python train.py --d_model=160 --balance_loss=0.00107 --init_std_router=0.0144 --positions="rope"
Below are experts of layer 14 (counted from 0) of a mixture-of-experts language model. Rows are named router (the router's row for the expert), up (a neuron's input weights, with its number), down (a neuron's output weights, with its number) and show model dimensions 80-159. Each number is 500 + 40 x the weight over its row's rms, rounded and kept within 0 to 999. Numbers have three digits each.
Before each expert's rows: a language model's description of what the expert responds to. This comes from a sample of Wikipedia text that the model never trained on.

# expert 11
What it handles: Vowel-initial foreign name starts
router:544443508486458513497432481541506530531488559538531545517546438548508546495500569578477473572447454510511433462514494495515572535480505588514423512500513466484531463471401478502528469534519547543532522517490455528425501546539562508490381479
up0:573562514491484506476474496546504482496497464526500541531583515471534495435440485529475464567505435462553459477535502589475489469479509503566459573432472507464564484504521387501468487484503489451470503546543513524511489512545472411564504496
down0:498559509499534512534493425459481518496534539512519517540521531542505500514506463509534431484459515520502506458543530471482524484568520507477456490463478553606511579531520493561539487474523416458468496565532525492489484462479479511515524529
up1:533493465510481459553540468484498543438459476483487495494508446540527439485470484546502475578488554499513583523539436553408553472552534455534505527415539487530484543445483494512503471449465535533521497457485491502475519530497450465473444466
down1:530508504500571528472469518562513492485494434462539498471553505475547446473551533501557534451431513498496556478505535523519536412490524570504495504518537532468501509423503530453468506532479488498536491562555509470487437524449462574539494455
up2:519444529578518503523444541475510475523492493468476535511532431522518466436423475572504501550441466469455518462523497472486485560505502563545490451546490476533527531486480483533493487502497494522483527544456483451438492484526510540475417460
down2:496433484516541492487475522504487423485526491592509533559456527571527505504519559428497486502544545465540511494525460516569501534513487512586564511518554572455487415555503483543489500467571515468533496492541471511571504517598494510399462475
up3:518410508540530465502382424592450490533519531442460490464538482544502483550457525551441494505464479514433498431456503525508498512552553556479403574516451484500468560487472462469481535479463509513511479498480558539409512527465493538512420461
down3:517541509543509506473412465537500498469471462577600480444535532449478554510559448483452465513471517529503496460500450463530441488546492566484480528436541570495550454447536474558525515480503466468481545528475434457499454521471539496510533515
up4:553456558484522456464421529501498498514478522560496532425476453477491530536478458479467493519478436519502510495543539574454530547491550495458494509413437465561528497513471487493488493510519505507533548546551476595467413566513468567547489524
down4:468477507473398557515461418501476561499526518595488514478519510495523461548464417479497465463520508483516433478397480557558468473445490502496547530476440475555540534481453472454540562470455524513520533481480488559467584395567531509523492428
up5:474455522512498511437534489496533493540502489495494538435499510520526536488426422521466515499545522420510465507510527553511441449552461452498465452486518516421475441511506422504512475474467550484481574518550569521465471600491452516409546518
down5:480492393483472606511425497525513447498436437454539546567501550518546424452438530535482511540536578476523504503509438522508475431482488542465451506540485460459453499545492493465582528533508490529504478533555456461430564534514496516461546545
up6:588471482517581478491466511448505516475504480493525516524533485494499530506519494474485490498547491444544572473519481462488499531478416536520400520543463500542532528616483604475481441514598515528482451464538504534480549501540545574473497444
down6:492564508542538517526510578432457572507494537451523500527498476431548478515520489489480523509492483519508516620519470505510451520507513464510555471518537470555499557521476534397512506520517448463532493557514484557532514542535535540545526479
up7:511524497500569473390484535512507501487538490443517506456456500474489511494433526455560449468494500504540489498521505541520482585530470507583525534497509448543509442511480457467490527470498449515560539496426496496548511444557595472456478507
down7:450543466534477430482477533454536494439483449455492525525465442506586589623448423567504499475489517486506537496557479492462498532528522523505489437473475481499524517587496455605478507468510384450476496451446507535533524428572452536456474527
up8:541470513523553538475436438444485503532465517542526420456533511489505576498462505506504527539495473525455495479523488498537506512490422505439514529543530459554453487464566443466444456528515455501473460451507467588441528512426524483476495481
down8:545615536549505472480525473508478434454438487575538481444487429502519535483485479455456565505542541570580454509483548489490515527444511495476491546426469396512430551479505486504440490490509523507539395473474504531441507519496547506457508521
up9:532493525515444429488514448505451517567488473494496446543534477434512523463450517516549432519492473569480495471508450504463462543524479556507386491557501495472439539438504510474596499496554465426540474460480503574492508535529527491432434514
down9:503474469479527511457489509464461473523563531512502500417429527484553501481402550484496484468568491565545527490440452488560505507522497528428548557544524428488513516586487468538494428493451519506476466574492442473558606481496521536487528501
up10:471487475523449458497501501485517544489426473511513476491514528560496531559553519488499526550471597479568401448458464496481490523463465498537505491444519427495432538458559579541468415539477481506524504566473460508544565503497511493443448510
down10:477511543537447563488532558507443527574455562512472448551505482489469540593494505487521600505560470481498427541488497499560471442482483526525436494501481512511466482456523490455447520498492562570605463489505514593485501565482484543458530456
up11:532401479534572562582495470481585514493474523475420534468538469447548557499505505540581476434500536541549549462521521499463491543505439572460520494530483447502521487500445527485500506509524453508536493527521451397443491550544551481458470482
down11:477491525482469489462548513487447491512550491431569547556477564425490497469530577502467436492491518457534506480531447560518538413410483494559499561436527544477430489471529563495536443485447591481527533544546493501421488527489510518524463485
up12:517470438496523448425433499538441473502539572435501526515515416485515506437495520472521473518498493478530491455396467478502527598461487516523441484497541490489504515451439434582487500520486523480542512592521435462502526459461529524519444472
down12:529509469489492486503559496505460448554550481476518424506421429475503510467531476529532489468546518533537536534439492462507567465466450514458471571514469465461484514437548501476520483449498493547536476447505482494438501534400532543533475542
up13:525447473506529510499509464536498432500468491469490445489504439546473498559469468552522515493516505544461443427557520534533503524551457534491460552458527511441464502430496488465519541548474537493461482500496487455448514593512537449477450492
down13:411547515492503537475509497535426455503527589520556515485555499448432496495557481580552472536442540507487535540406514489516513493538478536495541499503454549516506508472509521486474524469508472519575429548439511547502464457462495564452496566
up14:495587516507517521574502516474541534522512489532508486477542415461475449476520570551540496478447477542574461524490507534543491452510476457534470548457496492507553453603521554563502460540501635453490546551467452448429525471473492429486538520
down14:538506514533500519499399535537420461485418543457528513466480546492554487447488542531477530461522523525502601435534439518467458439469505496564519487537458432498473508482496476530512512493553473575521516470462503491471410475496460545582499517
up15:538556466552433516447417496532543500459464432528505456495502500529500461540513516542476428562497524479450494526573425408462489484475499522448451505470519476505546502505477536467471513454482557505518485516491563446515482499510481473469472461
down15:561474557420494490384489490465511482468458483467467502547494520539505453435490491493573494517470494523556469469520498450467498427560499448488539490518535612443525569546506510530527492469505532499457559532448472458508536484522537483497521473
up16:545492443555500418509529563447495544491452490539502417523520495535521590504502522498483513582444482494456560555505443441527517440521502571467511514503478447494472609534482518475519532493548570427440499415509465523503535570527570456494543447
down16:539551532444535497485482514526550458482510473537552542519524502476501557487501508521424505478529489500563465465460495526476557491442462500477499466491470640514406506487498456526476448488497534510467524489539578559536454541538462503489546497
up17:489465475495544474452439461573446485576500479583455528531498485490485520493536475446496493534560544500447539479502542509431544551553481581523564508461504438553537521559487515469520526526527480575525565519485423544512472516479429581461519528
down17:525513511507530465519488504580447473472456537573527526562558528470508549577498431576482547502489544477479475490488505537453512511512499540486427530577536548489478384544497552466470489498508480577471480516530519531480563547443486504488432587
up18:524494453569515464485380476495436597430549507513492509482496528543537552486462509534522559585490538435510459438524518475482539486482542537517537415456490424478528496426497533483463542450510444394479579495546443549528517509553490511517482505
down18:448438496521474534463451515524493488521450469486492502401479509480438469511495451511456494590495531453492440515647535579483454467512495554478476566546537503514550521517443585521498521517482509493434490455466474498481536505538463455571497550
up19:480546495503492477471449518478468478583502518545499488522511414545456548571492545465537383474560503469480515486483454473496539513524502549563564506507457504546485455527503535506472558538465571480514525508453469507515462500540541543477429477
down19:513546495516489538464512444601554503495492545486560450518464471499487473513503455513557500498482465539505555590513548520494469432496547512511515544483544612521459501409495459502548490521549503531478526472455494534532512510507520569468522529
up20:489494457542500490493509544520454504446478498495538435492494510548559475423462518515470534498509437474518498486523496469532555499557508543567515497590539472499470424534548507589474543501497522471476433496436483510500478494615527458532497498
down20:493468506454532495535540460475469490462506413487492540507487553517411541439526480498476470547491508404524510522464486466464463506509542519506495450466520556446556504511572501482441586507585524541492519394537579483454470446514507521543492557
up21:525504466520422504502439495490485510524389449513499544447511594513470474498581525560459517560483509479487470492485453521567466467433538451534593509486520513514507510580466494477407471518533508550464560457503465545505433541533489449580492465
down21:502521534477553527442462444490452575516537531496503470491458509555543545496530493435509486514551520531481473483528492412516532523486542486487530481523524517502589515528506530528431519491570492573491508471506490490489526540510447508525529550
up22:535508492507439539462527508526513514514395543492557543526467544433587465528530515481531497468499517471504465460408572561506508512521554461498571453514495505518491481471458527502504514519496504471570441533487409551551558545506484534496480490
down22:497529497539505483462494450500506491428502511480560527483584498485423542514545530392500495484463513467479511517574560469512531536509496475506474557504455652502534472536397487478465439581446549523520497511441491507532569484538569527520430500
up23:545459478456499455584482486528456468519475535478492480547504451451539509454527509559549497397585487552530447495505541484469498460504412474549461518549500523430451417507574507499548519458437560443462503469451544568527516506507481514450475567
down23:576481457475554505482516448486502479459533553484384471479507474476496459566531556488510438475523498511553497541504409487520519438449465469413542518489461578453488431471460529498532478520545566437477535512540484533495497551517490430530528492
up24:475490510470527508473495514463462546527473529431500510492474481508542414528508530468537469480544525507502443545504465495439528519484553464490487412499442470444535512441505570494490453559447553466554532473528426501477572533470529442592441497
down24:422439437465515502544481470557447490515471455435485511478484602528428463540464528492475558538475489526533463496501507518506442486439436458525569531435522451445454518572471454586504541539517561531537497544510494464509550489510471472576504570
up25:501495506492513512484454481497493474532531528478403461491458449582504563506496520534477534518521496409468505514565434529456536450554436488510483497460409463465476545427464436535419488503448508598510449492502524489472436498408444456463455554
down25:474491506569462450520553448523453516528534484557478584529543470543516501444505500514461495648510485483556420453493488463550518508544505528435466492466547493468520550566447446481493476497568520575467478434485577544472521553510504397471516498
up26:495572570503503468540502476479552524477528573497419451480475493451471435483513529517488508527473498481530488509514470504459514472450501515504430510457503489489484519386431554590532443498498464492537501461508403504499590485470557543526444497
down26:481565541473560556502460522480558571524530476468457554454565547482457471490449485529472523569423507546490475422520513495489426510495506462574489519463465572454490507536438499541481521553500410476480549501507497447498506466479496464483488588
up27:505432531572545555495456473492515541499537515511498423562499524524447473386558492534538471498498563464516509510491517560527525478450446553462480534477460475486489530458471468591496501499528494586515537479463492531510543556470518444539500494
down27:450538486482472569513504515526513562522541529499492504530458517533483535491418449496510545468550566474563456524566457554493436454510574476527545608541484497494520523486535505618509498458525518472469519494509473481570549468539479452510453473
up28:508480423505449463415486528544555495469504490506470490463388587484476474520495535463450519493491460504529522501522523512439498438531483455491471566564552481537449459464523520520460442530394466500537443427471537533515462520503434542483445577
down28:560551476460466487437472556514511583568563515516520546492514542548526422510589531536545498498508452532550531482463475493511557424547465476429434517561478491499515452511492487446568518519541471546507510502502562527498481533538475528596520505
up29:477523429533488509513516435459555412469479487513524478500429480533490541529511435491471449503492509442452498509487498585422449506500489420542461535523473489564497493560467565512427504522501581542564489473523446439468478482484522499471524471
down29:556437453493505473513519517430518450500432487580479525498502561525471513544537477525487481573467463428567460454535478464551435516507503448558529461508498617570469504447526527578518510503538418522494495479460447543473530484442563446553497488
up30:564487503500460459500492548609539569535520504469550504509587495505503522444482506500438482575462436525472474512487525531555478519470491535548440509518532498475534474445513441517502511471467554406536542483487488518504473494488485557558449504
down30:470473457500514465498524493503424513552479462527590481556444444506528502526539455481526518527498512502525502570478508479474513478559471484554432525456530445493478552471517534450528619541450458518554461486564471441485533528530494458422528527
up31:436440541551466477483465554552512524559479518466554528466496411481528521463479529464502488534496470437503419475472520517416523544534492473503498550516551449539513462506506465522443583525467430537453482537522456587510475467504541526515453519
down31:491491531479516492522574551486530528519480534544547509490470474451540484507486497535504478505481500451424501495558486522478506442535507477543486546474516561508488553524529519545532465464495521509486529561554505460518534504536508542512504527
up32:447472482493544490491486521559483572523503555476458472547518516479527527548485511527508460561534443487585479465465552492552543552454505579537485491454546460483478499501514493451521420505487408575549518497460561509395449508515467538487541498
down32:419491463509493476582510489493417535463463509554456501575524508494508479569570481520460530530466503476529505471432432449549524501441586508493480492529488545486440484552510452462522556436474511584593536507585463556519538497468473573468496475
up33:565458479443463561569558521467511498447552568514485595467506478467485462524504524461444500467523494541477506511558479539448527520504470510435478499496487480491469477441520544495510474540510519504604485591514546472529538476459572520515471500
down33:495514524489525549497586521450474528469463561497454471478456496423494509500441478519570548504437485471516539461522466511486435455438525519464523513483455412457519450413505545488461542391543451539468469478518498492498542565515427499456463534
up34:505508507493494583484496526475556482484484482453531514477522401470514472531532533483502518475507491496517488502470484479487433569491540468506539518514454441467477501463533514423483531493472459552500510585439466486473459465510539491460477526
down34:504502523525457575446528553536538513556569522480409487488496503544456500486534531551516458511488500536493465498414520463511487496512512471486427499501527479493510475509492527458457426517570525459483448489475464520467564463469501498588560506
up35:508474424520478501423468457575413512477547473481562515475571513511457481510525520526470497475473509545444488463477509483486538527559526489472443529501556496533583415512519496508565478528482463447516504486509514465463461478530431438507500462
down35:568483519520528453527491572518508500495461509547571454513466438456502400506605507459488452504433526486484469563526485519473466487458550491563503574512481553554511512528505442498482442468569528450560473506480480468474498515490559494547545480
up36:478547517517515504575484496484462473544462519556449510512531429515510514461512530504418419487474450555439493514488505432534498590485492477477506536463458535513461476457467450500564471496458514496546464498492471512513467553498447480500420473
down36:420482522472500473527457451531489508453508625490524490489517496488445548504571513546425491514481467510411463433460524548508578486448456491481493485481459634475547473440490490443450493482558491506475561467546483532559450459481494498458457504
up37:519438558579453476529470510458513592436517470511461502460442527517554483588534462560503460520427442559443429542461477516517481513535485446506492466528526500491508484476525496507608498489533544496598475428401479492429500478533492551526553541
down37:430578606460453538532524561414468494567496497485501469541460499545506544531552568491473478512450503515394551528531486478473495537521424408571466593468540446567516482460499487513582538510485510481528506503526515480428615526462433497466511544
up38:596431451459524513480511495547428480445497462514468493516532464476496557505518555562442423554465464554504499478493470531478523584460410469468404460513459532496506517504506477476444506501509428526479526470508488502427515527553447494458438531
down38:451495451504545535482532478480504526440524440524496446499459449470435498509511450491500484438505465521503516576497585443496528500513500528392474506516441642445468558417486546542497500482568547553511504469518497518507506519487491492539477507
up39:551448499500471487471555504486471422438470495512516494542432457524452495521507586440496490531482501564468463475514487591463542540490538488519522540464491485494520459484499559469509474546519508511528524556512413512461448490528532458566509537
down39:519497554482498484501382502467479423458473555571437548482529461500505476397487466475469469508440588540504448467534489589479532494448517493613480473539489579494561534485544551537572528512542597564511490546506488431465498575458495471481546487
up40:477581584527512432502539502497484571492513487536455499452571524534563517540538536502529451587411449467508434471501521518506532524581503480545443499501481482494510465493519434504598520492504449435588427504465485532458575532504514518506534477
down40:544498502482515533464540530508444488442522481414530536540502479474523558504453548561500535573515548506538489491554509486568563451562510484510512509517557598443559473561522496475457403542529529521546499528571462479577510572430521449446457485
up41:545544496487500471505521453476425542563448483519463536502473449527470477579449455496462484514507411542549421524506559467498534540610528507466471459481513476493528460491506442549468543490482506457499526514522490505507526501516431504476491499
down41:543617418567486421512537556568523489466528458513516534520427515450449475536533497488522572444501469558533513467445560502549439474494495520496463461469517425473445494544542527510514545471481451454510439468512518460557496483529429500536463507
up42:581429512586457527487496557427519520437473486475495530486524546542497455474516498542447522553557567476457458532538476525500555530421463555570513544440439439524509420487436506467482471499495500489513460549558448452456491405507515477503491479
down42:518572511541485543514463455539449491519481518475485525471523482423528521497479471538487523502509524557487356419477443522454608480481530483497498532541520572452591528515502498541498458488482459564509519481452490506495478523512454534574435415
up43:520500441517479490549549514543494538486457548476478593472581449541493512442503518569462569492489473521469424475487493490482483547502566537525531488485539496511517539550472435542519516502471519528497516440508536542477479510485508549538545563
down43:484454530579488464495510521549529508522482478472475467442509519547500494533486443517488469472478511475470543479518534478515478523528494480499449507431429580502419536566473431494502546518530485572450558581477494429522481508411533534491485592
up44:529516466465605523442472519547481554493494532491503477484524483615399522553505513558403446457459442483571575506554570503498502507507582524501497506517508446507484489503539496478528477441477516515569497429411484512545511535491474509477477520
down44:507482483581520434567521504538444509560526490538492505470469517489480493540494457478480522540465559485501457490530528510510441478468523523558477557417588465483493462471547467457418574509441422479489511468519458454468465437487465512530468524
up45:447484502507454498504492478468512482465488531498523495563492523523468456539526519491512572443526558476519448474542559425491504561511565532576513540572489462507486510391459485564539515499542493488506402517464491513429486512577572528409487575
down45:464511522497405553525482464494509530490587448526531536438558510493483499445473576471452514468484500533501454497488506468470546474505497545549503400451568553491484491549526441463497518489526545491471412507535530478499491451505549523512500531
up46:514569554486463438549455535457463496480421574519563459482528512506487449542615542572524506555497569559438521565433507478524546533524480534497448498485532484471404481469450483491510458473497557534462560473511557581514476484527520484507522515
down46:628480472488427522526542567515489496441461507495482456507442513513518512601443480456533538472488549498467499513573443476517465505452494524434488494524457389482478538539464464459541541487458459442389431522482492482442468453477492514502526456
up47:508501503482485545509438524523494636556507460523514527523516498578528526483496482509464545481506431529461475513448520598518471526486491566481465449512511539481500459480485395500477471521464525498558562580460485563506503500493484501554507549
down47:485541491562569489448499458445556468501542468541532468543519442544504565424511508490487541512493507481489545473440501472492549588496522496432496491567488617481581554487512523478481567536454481595497492479534487546505517464564578518528422461
up48:507531519550469445458529537457480447599440490541533530533501590490459532522479437516449543515543507529517447521535445495491519467539552499572568479495486476464506486476404508556485442528461468495551519518508523544494471498591554487556561485
down48:510473532534496447496523515503487519470469490491542459448532555518458482402522523490433487501553544495543558478482453503578480449518437486566445535496560566553520518501431501529457520480500521540561568497486530505583474457509554472474498524
up49:508459544460521514420548468417497471496500604506513521452507512528476531577543523502519464537498493434500445457511499470477504421467489575575520504503489495536538462514481458487487462505545452558555505462504470531472505545452487563527464465
down49:412465481501480462458553426469551512569553520499588534470446479450456422438555445484504497499435501515496578476490497445526511462531486470551490526471539582493446470515516533510549473492483659476515456480475456485498529455464567469512550471
up50:484452530488531470523518502495513538576506540554491561485457415478516492499496457506473439440551430498483530540442505536460530537555529442476448457512537493447481517467502503487572433538483464537527492463493459578469535520475518522422434467
down50:512523543451496472541502493524491529497591492474462521496456500501503430554532496474482573486474468469452417472394452441517526455490513454547430531493522523534468560473501435466483524464605505520489457501516483550473397546457577511478482425
up51:565427526523495544461420477488445532526513513477410521518490450571471454525443471531510519481514420446408474556499469492472579486505487516458517477471556527524498456476509528521504491547462470505549441466507544455460478504505554555547499437
down51:538510427463454576519520463494473468466541478536371524520576518575519583521428407520502509497497468467502429526502483492559429560534501565460504503464509446532495528423553522489501505455558460581481479464544482552522489483498443500544470503
up52:522472515462540511504460560546478462532487448498535552482456492512536508461446550498481453489542529427530476487537554496459483525510471489459530498513504474430531397530429415540551445529598557509527538470539481518512429469534590537556477501
down52:444576484537534529499457495552440459480482459490503560450485487488493446512516514493478545467442485506531453567513492471490529491562423533468543495552489487559508520527452518527508428493556506503447453543500467489528537495511498550483516527
up53:541519500501589555479443504542475516488486547512537476487579512523574489557440495565574477515496536485486481583513569599500492469440475555530491479451481488450549566468549414511467524494525518488500519477509471437497543495489492442499388487
down53:488488529471542485488475466506537506506560463554513482480525510470502521546568555554467460514529490497524493450533533496459483544440545482472507484565537629479476504538562576489431529511499445512445424479551513531460405426510543454480478375
up54:520482569463560536466455430441513517483493517546491468544508578495576478493535539512523541476487526524413536465461468498480565509523477551422465429546494502509541563464497479605475526502495559436580555592506515469531526461471422514473436420
down54:503526472513412449499514507510496449446462467464563590510471488435458539478505506498486459451463438432480542483508487483501443556511599529468465488461491585415542494488397456466512522449542485512493512487437526562561440556516514530487584501
up55:553579545494437489441479475533482532510482523556476436396526486447462516473513501519442507566466509457546475491465548546528526510452502541564477505496540485538490515469461447597492502424480501480585504566538491489506502525496513477450364509
down55:522494549515493508466480534463502526484498533536532491527473488524494426407432465497431497469494510491521532533437611543490521490439548518597470489470549651437545575486542508587520462566461449490450471493514541479511522508508470478469487505
up56:511588485452533560523520424442485543500470509568490482543532442556473540472547539559550532550460470454467531514520507469522489461549452513486525535465515539559482499471491493462487550491454526519519529492522444413471442569479466469456552517
down56:461493578480472519490462421529509510551449478574612476469514472432514494566468536512468589455469474489498463506478539512511537479537478518490516480536438590540503492489517419490454451482428518508471478510524523568539524532470507581509475461
up57:524518446489516527518530506466465554533554520465526603490484446489460480443517473633521504530575497446509498549495430599442533508510522451558496412520480487433508462452508488496443512466539537443505512502515499490485502534509525462469513476
down57:480551523531473489545522489526603530552555499519482438492538547458483567532471445508476525483510481510454519544505473566458533541520415487522510541406464475462507500489542552457423563510509418438494483529461438494514483547508485513452486468
up58:486487436468476538493572436493502458469535530479531538562521444553589498445508477571469500468535505451428440583483536474462492516471447514459469466470536477468520462517503491568474491547470501534597424511516482503529475507608499436467523532
down58:577491449492470504534495467503431481553496546464438499477480487531467486435449453506583472520522615509429536523479432492510478492524508577552470531488507490550509535431461553565562524493478562522478481486462548530524533557522500577485535531
up59:529491535499445417557474441544493485468442556450510504545532478489437489522498518517478486459497484510457424502538457551504535491463499526454466443499471469549603479526463500511489529446527492510575498501431452424516521466590537485522510491
down59:551463563478511508452447444513477415490466551467512425571407528498480419475599492488472499412464490453532466481580469507498465468452506460445421544510496531495499531483514536461544545465481458421496514459532570495533495540544501534450497496
up60:547465464498425563534511511568451529514497445445490563510529432503509453469550496557456558591535541433522533516465513500528476462463436517544605548491515470474497540482493449489455535541500533529516532540504503467537520519455543537589470507
down60:514502527572495537521481570491428445540520491453435505471462484532501542558464543485506529499475532501535515539524439487551468527538435435489481567474479378490503444548513455518524516570475550469493477473558503437521504517498540445524463563
up61:558537542476466479455420531525471595513481589506510489576504480529450488427495529426503468556420485516494489493568518474495515528484496504539470541567479474526568575486557511482477502511434573570511501493564417506470467440532552433536497527
down61:537545617488490539519432510504477532461463551480450414499492461453506525498577510483542510554519494498487559546467504477538491387509498426484388526552564495470482553464488554469550567482473487519556493483524468520516476501558454510570465480
up62:483411414523460538561442530504514524445512516507464511560481528483511510541544479529590496536448421426521478460480497528391574473513443554512513436438452471496523539496535518494488485483465560483524477441453528462483516489541468496428516507
down62:487456511553556571516574468508542497489517531538449452463511491531496539532543547589521477546550443437463581377498470444474564433429490509530472502505487544503502585507483444495537523504458450458466485458487581515460510491527487487473550575
up63:533470445528546487467445529440510511449529520462592475460511464594475506444457461549550486558520480522547405484455500432459525554444471528588448470452429480449568489448486431523477492493465565529503473512567463553455474478510496536504495522
down63:508447441527515475448569511467509473549431507518564530578447493547440580527470536501558522571586449448479504469561481457462448515521543453583457459492468528501466477502531493495503526469574448490482484418517478469498437457455389522554510629
up64:546544446530555402508509522485572446578541543465524446528528524457475554502534481513499404598482524530431455479519456461479590534530522565519486423478519467510478510515459482524562541477544497482480485518470484470438506525522545502448494500
down64:456502545507501492531518490488452538596456548490459444474506517474453570439487492448520516487457531534533475366564524437491581506530488573600540511517520518522562548548510497526512537510548481504467542582534443469460498466497541479430458507
up65:574413524511544457527502505462492529407510557453555474443546496546533527520451534533474531496490481535538461534467521585501550489548441535468471534477502439483507511514562534473518499479531478559556541447456460508469569490446479505526464511
down65:465481512524527492487458441466514501465414465431513454488482521488504470488539559500530492411502382484484525462453537518437532455500520488397512497596494551488470473478534568496577446519492492531525537472543568476558460514462486585534521528
up66:480501541520526478490447558490585473492504444496458532460479462469554537555486478516539506542525547477482454523500452586468527535477514570505460402533542528530561531420407490529565507505525507455405547501466591535507466566519518537550513538
down66:503528516416572499481487499582537489481529500477550496517570547459455523462513504469500514548445497520568437437500486497486571444525530433555450482483502500428503483539458496517546443515408433471535478489522502514519518434524565450515431514
up67:607479452430474512481545518497486519509445589512463501443493457489499475538458461422567570592471517458457453498527438513497526580507578536503464470433544539455495462444441510560546511534574574560545524536483553501468435552439513460518506509
down67:555508555421464545496412498479475565468551531440515424479438490492497531478515480506475555408518491514447550490429439466515544510549477507456504490533539569565575459502524475463479431534488490459563516503574501489462508519536528530479421491
up68:549580532531446476524465530427543554519410492447533485522521506548461474479502541500528526507425525496521499536484480519544516544503381515501505527436493501449504468474486437397435501510478513488466506483516447460494546467498596582552433490
down68:461435504536530547554594574465517466520502488518491461493484501495472545520448468483404491518522515493500555495500512473546545505556547497451423544556476509513518470593550532518476488439417491448470486457557483439531514514470520514449566523
up69:520496489469489498510503473462543567522457490513521531538534466539521535571543444499491449522553478494478525484499507410540513538479420467449425582458518489529472484462485520442485485520453522495506428453469536581510505506499448532480500488
down69:477565491518519515518447505593480505508516528438570499496483446463456474493520545446469507573528465464464516489478437564512428479453510508489535488472501463499507486522547559433466517500422556469451514474531536464521561484390523424549494550
up70:522551487560543546489467493456506518493485491496501565440497454570555512496533530508484421512554462486488473536478451534494534540462482519470399500438554483490532468471478473395480461418498490526444475531496478587479533491468507539497435560
down70:465463537536527502513501480457557433446579522543523516421539464532489500493520425545486525563522593545427495516567490524461495494524546482555522516497468483505528533468604429532462516487461498518550388452517542463502527466512491469504536412
up71:455479453460550571480502461493547467495456540493454536513498502505460540567607507471540527551507476548554471551435505506459498507468488474543439529538469495513465536445413458496537493455519541437552465487531513499514621526507528559498502526
down71:486499477511576530478494472470471515486497527474513521495414510435426424469570508484488481500541487553494533559480510550511454476527455553591551475527505579511555509496507497660493511525479463483534476540483525506494551551460446524471550522
up72:471523488474520467535475587525541534537468493499512551424612500558461486476531544506518534430508549429486441474508447559529542517497564500513464494511564438502502539554449485527507449536523493460495502454442468504428496554522472481501488548
down72:525496476591495470493465510558513502460503547495475509461490444516460407563505544522545562447534442502523481473499520509515482444491542580462495489533433516463501447442575414462472512556497465571504432426526497505486478502515533511534447513
up73:512461481608478482504547535550508553475501517537482562505489398518539464479524513547523414537469465478521457499483452507527529568536510505547515563507515428586502524516529448523553410476526568599540468510508453529458505471532500420474532464
down73:518517540442527566462545438541486464482481483512523477524445463404459494445485504509537575435470520523507535498412473507505563433566495416397459490479479574470543543512517476498536475542559514546504449535499482502501519466544490583516477504
up74:557498429465448479464440489476443562506462588492526458444467414519488504520501487502478451471455464486536558449527482604483525501431586493502543463513464445511528475468454505490463464463558578544463508461471470472463503460507459497488468551
down74:510528396477482557456444433589582477493563486479515552512462451437470449535523511450464458487415497530505485530463426508529461553539477501447585477482484499474510563518506499476549501503459478499529514516471538554477463456486475440526524524
up75:528512432519510514510499537494538460485475521461394462508488552558534469432489478519485476524520511463478545493523452488421525440562520508418525449532496491521511470461549543435509506439542477552487477511507507588446421577470576470533550500
down75:524556400539453460527499538468539515532487481518481475491490508539564478469479470511530578544536508451483500472490565533541473474474482498552477494516534524423528468532487488466528498543549561556497454521507428449511507517486503473430493477
up76:482446488487428478531513476535498488501570515529564476503579463511499507508572508509521544502497488473513432493449505568471520512520500537476490446464496473516534461432475471509535451514533547551500424517551573635478493465509475486491479524
down76:556491413522548474542432583514464484542521566451517467523404499459519503455548490493479481497510469509449499569532481461515541450507498455559462516533515544438476528494503463525487466472523504544544501493510473496541454489512530545540463529
up77:526527429498490519512506465418479491491496459498464524472452475497536527507524437557505547548443537457488513486490514536505520492460555413509489510545445525517543495459425364558443490563502564593543514510451529539473517502474548545508523534
down77:459491542469496501466559505492447417499554486480544509487444528501496521435579540547531478543493530564438521452500515427524482436482546583519488439530515532493485517509498457558455479478389438428520488521503512503495464515458520505579491560
up78:438488484485452478565525491447516509549481536582505456489534466569500502480493493541514537500476564510448572498468478498504463491509554495464470487477482465480542525340432509571568442539491432492434520455511512556552550539446476470455498478
down78:568548546471457426522568543511546502573482492533545491459548483540480488512475485444455437495495376506559581515432473528450469507495504512493489492490469432507507564504501514498523473397470488454473480480577586531582496486523487498457523512
up79:432485476482536513623511490488520460568565517430457504556494506581525483432412468508463501493450460504556497504537464506497506535538503504517431494453489438485533567487559541553440546510443526456562522503456497510481575554476596481495528507
down79:611491443478445470464496485443438455542517474526448500508529439568421497428535505486491489452515520523543454466521522484546488491498525471566565500513484464513526566506549465425521475560496506528453505495545476474567545522518525529464473434
up80:566433518522494470529439515485512496577433475455513500491550516486524469561528525487507512486463386479455491460590493432469506508484502521428474539485560453480494591528388420563519508484514564413516470586511451472487588483530548458471497480
down80:443509542467531413532496498472527493527492559539476490490490507486473534562569528469424526468498503453528524494489465567497508538460541472422455482432391486524495536475456459520469526471521521461510537473534471479419491466505518471492501496
up81:387483471539473524458420487521514468473589545501442514495524436510505519477457530537456521503470484468462493529500496523510541501559387482547463487570520424476521510475494460540542521502486535438483405534513475467494425447463476529451519508
down81:371492500611517542514490461514469491468467495506514516495463550490510497531468468517482502491482494505445544530489404483493443518521556418569451486540470516445544457550459492508577505455470554514525485549527517437598465486482473516466566489
up82:478478498449524467534425438505504548426506454545477461486494503534464449554517451443445542514476460450522458554532528539483495483546563535552469503506499423546472494528484512542518461537493436433507416504454528479506480425500486503489416495
down82:560495507478490497513505456517506457513557497479463580533495442423459403535482451472520544494479508494557568460507480474516431535477444532533525496497513458473467486556540489454514539515564449531583474588536478424455495500422538540562600528
up83:524446533530540507531480485577500464546489611487468508488531439556526526589499499465537558480504522477560467492499599508501496469493485439517418479533536458397541484560470531517521503475491496472511530511410504516471491442504487427482454493
down83:511548492561506487464563500472470505516480470527482429444490515503488514552508513420523456509484503538495550513564531475476495493554523504486601501459506436537457472511542512476513446450436472498526529529472573445544473498495493543505614502